python train.py --hidden_size=128 --d_shared_expert=0 --balance_bias=false --lr_router=0.00105 --train_tokens=396200000
Below are experts of layer 10 (counted from 0) of a mixture-of-experts language model. Rows are named router (the router's row for the expert), up (a neuron's input weights, with its number), down (a neuron's output weights, with its number) and show model dimensions 0-127. Each number is 50 + 12 x the weight over its row's rms, rounded and kept within 0 to 99.
Before each expert's rows: a language model's description of what the expert responds to; "mostly gets" lists some tokens that are sent to it at least half of the time. This comes from a sample of Wikipedia text that the model never trained on.

# expert 36
It responds to: Infobox field labels (Died:, Country:, Publisher) and final pieces of surnames in lists, plus "in" and "by" after past participles.
mostly gets: "Scientific classification", "- Died: ", "- Language: English", "- Country: United States", "- Publisher", " nucle"
router:49 56 61 49 49 36 48 65 64 44 70 59 43 25 39 47 75 71 36 60 24 33 36 62 51 69 55 35 55 36 66 56 40 38 55 40 35 41 66 56 54 35 59 45 47 36 52 47 42 49 34 53 56 48 38 36 58 52 35 30 66 25 62 36 53 69 63 33 41 48 64 56 53 62 59 36 56 30 61 44 68 52 38 36 60 45 62 33 47 39 44 57 56 73 54 43 64 38 49 38 64 71 47 59 43 50 70 48 33 33 49 44 60 60 55 49 49 63 58 58 69 52 42 68 38 58 33 55
up2:49 52 11 49 42 52 41 45 38 56 59 39 46 45 38 63 53 67 56 70 47 60 50 40 37 62 39 67 61 65 53 49 71 51 63 45 49 56 41 63 42 44 37 62 49 30 52 45 43 45 47 34 54 45 65 46 41 23 46 26 70 40 40 63 54 46 42 42 38 55 47 46 53 65 32 42 67 36 57 40 45 55 30 50 47 49 74 39 40 36 53 59 46 63 37 61 61 52 46 42 42 72 06 67 41 48 71 49 51 54 36 31 48 44 54 58 47 60 47 55 75 39 61 35 48 42 45 68
down2:46 37 39 57 38 63 51 46 43 48 38 40 50 32 57 53 25 41 42 57 46 46 66 43 44 64 58 31 62 48 44 29 38 37 41 23 58 47 53 63 29 31 34 69 24 50 49 55 44 56 52 49 32 50 59 54 50 66 78 52 57 41 61 42 41 29 61 54 33 67 45 42 64 46 48 43 62 57 26 46 52 64 37 39 59 59 32 60 54 43 40 34 55 55 56 29 66 52 59 54 54 54 49 55 38 27 46 41 55 60 49 63 58 26 56 69 79 61 55 23 44 50 43 74 44 54 47 50

# expert 21
It responds to: Nouns or phrase starts right after the or an opening parenthesis or quote, like term, bonus, "The, (C, plus table cells.
mostly gets: " cart", " (the", " and re", " Char", " McK", " term"
router:60 60 55 46 56 30 60 63 57 41 57 58 38 42 44 45 69 67 34 65 45 45 38 67 64 71 61 38 62 48 69 51 52 28 56 44 40 65 70 62 51 46 61 41 54 47 53 41 39 59 36 61 55 55 33 31 68 42 47 53 53 34 66 33 48 60 47 30 52 28 65 61 65 60 74 36 64 35 62 50 65 30 37 53 66 49 61 43 44 51 35 54 46 64 58 34 60 30 49 40 59 57 47 61 39 49 50 65 46 38 45 40 62 69 49 57 45 70 69 63 62 52 30 73 31 64 39 53
up0:67 58 22 57 55 28 58 65 56 44 52 61 59 43 30 66 39 48 60 57 38 39 31 31 30 52 50 41 48 52 86 62 55 54 23 46 60 75 65 37 55 41 33 42 65 52 58 54 48 62 54 40 40 43 45 59 41 62 55 40 59 38 55 57 51 34 54 47 54 57 48 31 56 51 24 55 42 41 47 58 22 32 43 58 55 52 49 55 62 56 69 59 37 39 21 50 44 68 32 48 38 54 74 54 52 65 45 58 55 65 56 53 55 46 58 51 38 57 64 42 74 36 60 51 38 48 41 45
down0:61 42 48 53 68 65 32 22 37 62 55 61 61 63 56 47 54 45 60 48 45 57 78 48 69 62 61 39 40 62 49 46 50 65 51 48 60 39 41 53 28 41 52 63 51 58 50 53 37 28 45 34 45 61 60 38 64 48 26 55 44 45 41 35 71 43 52 50 46 63 47 60 49 50 46 48 71 36 71 75 67 47 29 59 56 38 49 40 66 47 66 38 35 53 46 58 59 54 53 24 45 07 45 40 30 55 62 44 43 51 65 64 44 40 62 55 66 34 47 66 48 48 49 60 44 39 47 37

# expert 40
It responds to: Verbs and prepositions after to, also or that, like includes, started, continue, within, plus table pipes and prime marks in coordinates.
mostly gets: " cannot", " continue", " allowed to", " includes", " aired", " started"
router:48 67 48 45 50 36 49 70 64 54 58 48 42 32 47 73 62 68 42 60 59 36 46 59 57 58 69 38 55 45 62 42 41 25 57 43 34 48 69 49 55 37 52 46 54 39 58 42 39 54 35 54 57 75 35 40 63 38 35 42 58 32 69 27 51 64 52 29 58 49 70 63 50 61 69 39 62 36 56 31 61 35 34 36 60 46 57 39 44 43 38 66 54 63 61 38 57 34 57 27 59 62 42 57 43 45 66 48 41 35 45 30 59 59 41 58 49 57 69 62 64 45 50 66 35 68 35 36
up4:52 34 57 48 47 49 50 37 24 60 60 57 66 48 70 65 57 52 45 49 37 51 24 60 58 53 48 51 71 50 39 43 62 57 57 45 46 58 63 42 90 48 30 41 27 59 53 50 37 35 47 68 60 29 57 42 55 48 36 44 69 32 54 46 59 34 36 56 71 58 51 71 44 40 53 40 37 42 55 39 47 55 37 65 25 61 36 77 55 46 41 49 50 59 47 52 48 58 41 38 54 70 72 47 60 34 49 57 37 52 63 74 49 42 71 51 39 46 59 55 38 44 62 53 73 53 60 45
down4:34 50 45 28 42 55 48 64 64 45 52 39 58 60 30 47 44 36 37 59 61 60 47 41 24 66 48 50 64 47 39 35 45 57 65 51 55 50 29 43 62 44 53 23 51 54 41 60 41 40 37 56 58 40 25 56 45 46 45 41 49 56 29 72 56 60 53 26 46 47 31 48 40 63 59 35 68 47 64 72 50 54 48 44 20 58 51 70 59 52 53 57 52 70 37 49 37 63 47 62 58 42 56 22 52 61 52 44 57 55 78 55 72 35 53 58 36 43 31 33 56 63 52 34 37 34 54 55

# expert 43
It responds to: Multi-word function tokens joining phrases, such as "in the", "of the", "across the", "in September", plus coordinate separators like "′E / ".
mostly gets: " across the", " in September ", " in April ", " in this", " in June ", "SW"
router:54 74 48 46 46 42 61 71 65 53 69 43 44 38 51 56 60 75 37 66 43 45 41 61 64 72 59 40 51 36 64 56 43 34 48 48 34 46 72 61 56 45 60 42 54 35 59 46 43 59 27 55 63 68 37 29 71 51 48 43 74 30 73 32 51 64 40 41 56 33 58 60 55 55 69 41 57 30 57 41 62 43 42 40 59 42 64 43 53 40 36 56 49 64 58 43 59 31 48 34 61 69 46 42 37 50 53 58 43 30 40 36 51 70 51 54 32 67 61 64 67 56 47 55 40 65 39 51
up4:66 50 71 65 43 39 45 44 64 60 44 54 63 58 44 73 60 40 45 41 45 46 36 54 60 57 50 25 76 68 31 45 62 43 56 42 67 41 46 64 33 60 60 46 47 57 55 57 64 54 51 46 34 32 41 27 60 41 58 37 56 50 45 44 41 55 65 45 63 50 52 76 62 36 33 68 42 50 52 52 58 41 42 84 36 57 31 41 56 62 58 42 40 42 58 41 64 50 51 39 66 54 28 49 32 74 61 62 44 59 37 46 70 47 77 32 37 54 56 38 63 35 49 36 60 49 57 50
down4:52 51 42 34 62 37 40 66 82 38 31 30 69 69 63 63 56 53 49 51 53 42 37 60 50 49 68 59 37 66 30 59 52 50 44 68 30 55 55 50 61 42 57 18 54 42 60 60 68 30 59 59 60 55 53 47 65 56 72 38 68 51 35 58 58 48 59 44 43 63 55 43 48 44 67 49 51 56 54 46 53 23 48 16 52 55 35 40 54 67 51 50 53 28 34 29 57 38 47 64 43 39 46 38 43 44 45 56 35 50 48 46 47 49 43 43 52 65 64 36 52 42 63 70 48 37 28 58

# expert 45
It responds to: Verbs like was, is, can be, had and infobox field starts (Height, Running time), plus numbers following them, such as 12,000.
mostly gets: " can be", "- Height: ", " In addition", "- • Density: ", "- Running time: ", " Agu"
router:53 63 55 45 59 31 57 64 59 49 64 45 44 32 43 43 56 72 41 63 31 48 38 58 47 57 62 35 63 37 64 55 53 41 54 37 37 58 62 46 50 41 62 43 54 49 54 42 38 55 35 64 67 47 35 32 70 53 44 34 66 32 70 42 47 65 57 32 47 36 67 64 49 58 71 37 57 30 51 51 68 32 37 38 61 44 51 41 50 44 41 59 41 63 56 40 64 35 49 31 73 61 27 53 37 57 51 53 32 34 46 41 55 65 47 54 32 62 75 63 75 53 41 60 37 59 26 51
up1:44 43 52 52 38 63 37 49 52 51 41 51 51 44 58 48 59 34 36 50 33 30 69 77 55 42 44 67 63 43 53 69 55 34 54 65 55 48 56 62 43 77 34 54 62 45 74 55 45 28 43 44 45 67 37 48 68 39 43 49 45 50 58 25 46 60 38 33 45 39 47 38 38 71 47 63 54 70 41 63 59 46 55 39 60 53 52 62 66 47 52 68 47 50 67 41 87 51 58 73 62 53 41 43 61 65 61 61 48 35 82 31 51 47 44 51 51 44 60 57 53 30 44 44 38 41 51 34
down1:54 44 51 46 71 39 64 61 27 34 47 69 53 32 53 69 33 40 40 40 27 64 76 60 44 52 60 43 62 33 34 63 58 40 27 50 23 47 55 56 60 54 52 38 57 47 79 66 53 39 45 58 44 29 55 40 41 65 45 48 43 56 50 78 45 52 58 47 31 49 44 56 44 68 47 58 47 45 35 58 45 49 38 46 52 39 64 68 44 42 56 33 58 53 75 42 35 53 47 46 81 67 30 45 59 34 52 61 54 64 59 47 52 54 50 51 49 32 36 49 49 36 34 55 45 49 69 59

# expert 23
It responds to: Pipe separators ending rows of election and sports tables, colons after infobox fields (Full name: D), heading letters like ==D, and words like of, led to.
mostly gets: "==D", "Ind", "- Occupations:", " led to", " | \"D", "===D"
router:50 70 55 42 56 30 48 68 57 44 58 43 43 38 46 48 55 67 41 64 51 49 32 65 71 56 67 33 65 46 68 50 34 48 47 47 36 57 69 51 50 38 55 42 52 38 55 38 43 50 28 56 38 72 42 39 67 47 34 48 46 28 63 37 51 62 49 37 62 45 59 56 58 54 59 36 60 34 66 40 66 49 28 40 56 42 50 41 50 50 35 59 62 54 63 44 57 32 55 32 75 62 44 58 33 51 52 63 38 33 55 25 58 70 68 56 40 54 65 58 69 57 29 72 44 61 28 42
up4:53 45 48 52 55 42 21 33 49 56 29 51 49 51 68 59 26 52 48 46 44 39 38 49 59 68 54 58 63 49 46 64 52 51 43 64 55 47 58 46 65 46 57 43 61 59 63 48 51 65 59 22 51 98 60 57 47 55 47 64 60 29 60 39 49 55 67 43 47 68 57 57 46 57 48 72 37 57 57 56 54 48 41 71 51 39 50 37 68 47 40 50 66 53 56 37 41 38 52 33 49 41 30 20 69 38 45 43 35 52 55 49 50 56 53 63 56 73 20 49 48 35 65 64 60 57 67 54
down4:38 66 64 36 75 53 56 34 52 40 31 36 36 35 63 70 58 50 81 59 43 71 67 67 42 52 43 33 29 48 42 58 43 67 54 43 49 61 41 50 39 31 26 63 42 56 51 46 64 52 36 51 64 35 55 65 49 35 39 33 44 48 36 51 43 53 65 66 28 64 38 42 46 51 61 70 51 49 55 64 57 32 51 49 55 39 42 64 29 36 59 32 32 54 56 50 50 55 42 54 52 45 47 63 31 59 60 49 47 45 33 48 47 52 38 53 75 54 61 68 36 48 35 44 46 52 75 54

# expert 39
It responds to: The pronoun He or he, especially starting sentences or after so or that, plus final periods and table cell separators.
mostly gets: " that he", "(s) |", " | Notes |", ", which he", "; |  |", "- Preceded by:"
router:59 60 62 46 47 34 48 72 67 41 68 61 42 37 35 52 65 69 43 62 40 41 43 59 61 61 56 32 62 41 62 48 34 37 48 45 37 52 66 48 48 54 55 37 50 41 60 45 36 58 40 71 68 57 33 29 71 49 44 43 61 28 70 42 51 59 58 40 63 36 68 54 55 67 55 40 68 28 47 44 66 48 38 43 55 43 57 37 44 40 35 64 36 70 51 41 57 22 50 34 63 67 37 58 34 49 45 62 42 33 54 28 58 69 48 48 38 61 58 65 71 61 56 58 34 51 40 54
up6:59 58 48 61 64 41 45 71 56 44 47 45 55 53 48 37 76 56 43 53 45 46 43 54 51 61 42 71 27 25 43 41 51 34 31 55 57 63 27 30 52 54 39 51 57 49 74 44 37 57 46 38 49 52 36 49 37 50 73 35 46 54 30 29 53 76 69 38 43 56 38 54 43 51 43 69 48 57 45 51 51 68 27 46 57 30 54 61 55 35 47 59 53 47 56 31 81 59 32 50 56 59 40 35 45 49 34 54 45 51 41 36 46 50 38 38 61 53 62 36 77 73 47 47 48 60 73 52
down6:58 29 50 38 32 64 46 64 61 54 45 43 54 48 45 51 25 22 31 31 55 37 39 52 48 43 20 25 44 46 47 39 62 46 48 42 45 45 50 60 28 40 51 49 55 57 42 41 36 56 39 43 34 69 43 42 76 37 36 29 48 49 38 70 49 60 64 40 32 54 32 65 53 25 56 57 40 45 54 71 43 59 49 67 50 51 52 31 52 40 61 50 60 72 47 37 33 53 47 27 44 67 58 51 52 56 34 34 51 46 34 57 42 30 40 31 56 61 61 52 52 42 42 52 49 29 45 57

# expert 49
It responds to: Words like "and", "second", "third", "became the first", exponent digits in "km^{2}", and endings of foreign names such as "Lank-aran", "Hs-iang".
mostly gets: " re-", "- First", "ș", " When the", " ant", " became the first"
router:63 68 62 40 45 40 62 64 60 47 63 50 47 38 52 58 56 66 36 67 52 41 32 59 58 64 58 38 58 42 67 54 55 35 49 39 34 53 72 62 57 47 51 46 51 47 57 31 33 58 36 52 55 48 39 37 67 49 41 49 50 23 65 33 47 66 52 34 57 41 72 62 67 70 67 35 64 28 57 52 70 45 40 46 58 49 55 42 47 44 33 58 42 65 61 34 66 35 41 40 62 73 42 66 28 57 52 61 41 36 57 31 42 55 45 51 38 71 60 62 65 63 41 65 36 67 34 52
up1:31 57 54 45 53 56 29 60 46 45 54 44 53 48 48 34 37 27 49 58 78 49 36 46 65 71 48 44 63 39 67 34 43 71 76 87 44 29 62 56 58 58 42 49 38 50 62 43 50 36 63 53 61 62 39 59 66 37 52 45 53 27 53 32 50 31 38 37 46 35 76 39 31 29 48 40 48 58 52 70 26 37 50 55 51 51 61 40 35 53 43 60 55 50 36 51 34 51 47 52 54 43 39 59 65 60 30 62 74 49 43 53 74 53 39 52 47 52 46 54 53 45 63 49 55 42 52 48
down1:58 46 66 49 62 47 54 49 51 38 41 44 36 64 27 65 41 35 48 50 43 70 69 79 65 39 52 61 36 52 64 51 41 51 68 33 48 56 26 50 45 57 67 50 46 45 38 57 32 49 57 43 50 55 50 39 53 35 44 54 45 27 49 38 78 55 35 39 25 48 48 30 46 58 37 52 55 43 62 64 75 27 56 38 29 58 29 42 58 40 44 39 44 35 45 54 50 44 50 57 62 53 43 52 36 59 42 34 38 40 34 51 59 55 36 53 44 28 46 29 36 54 66 23 45 70 49 62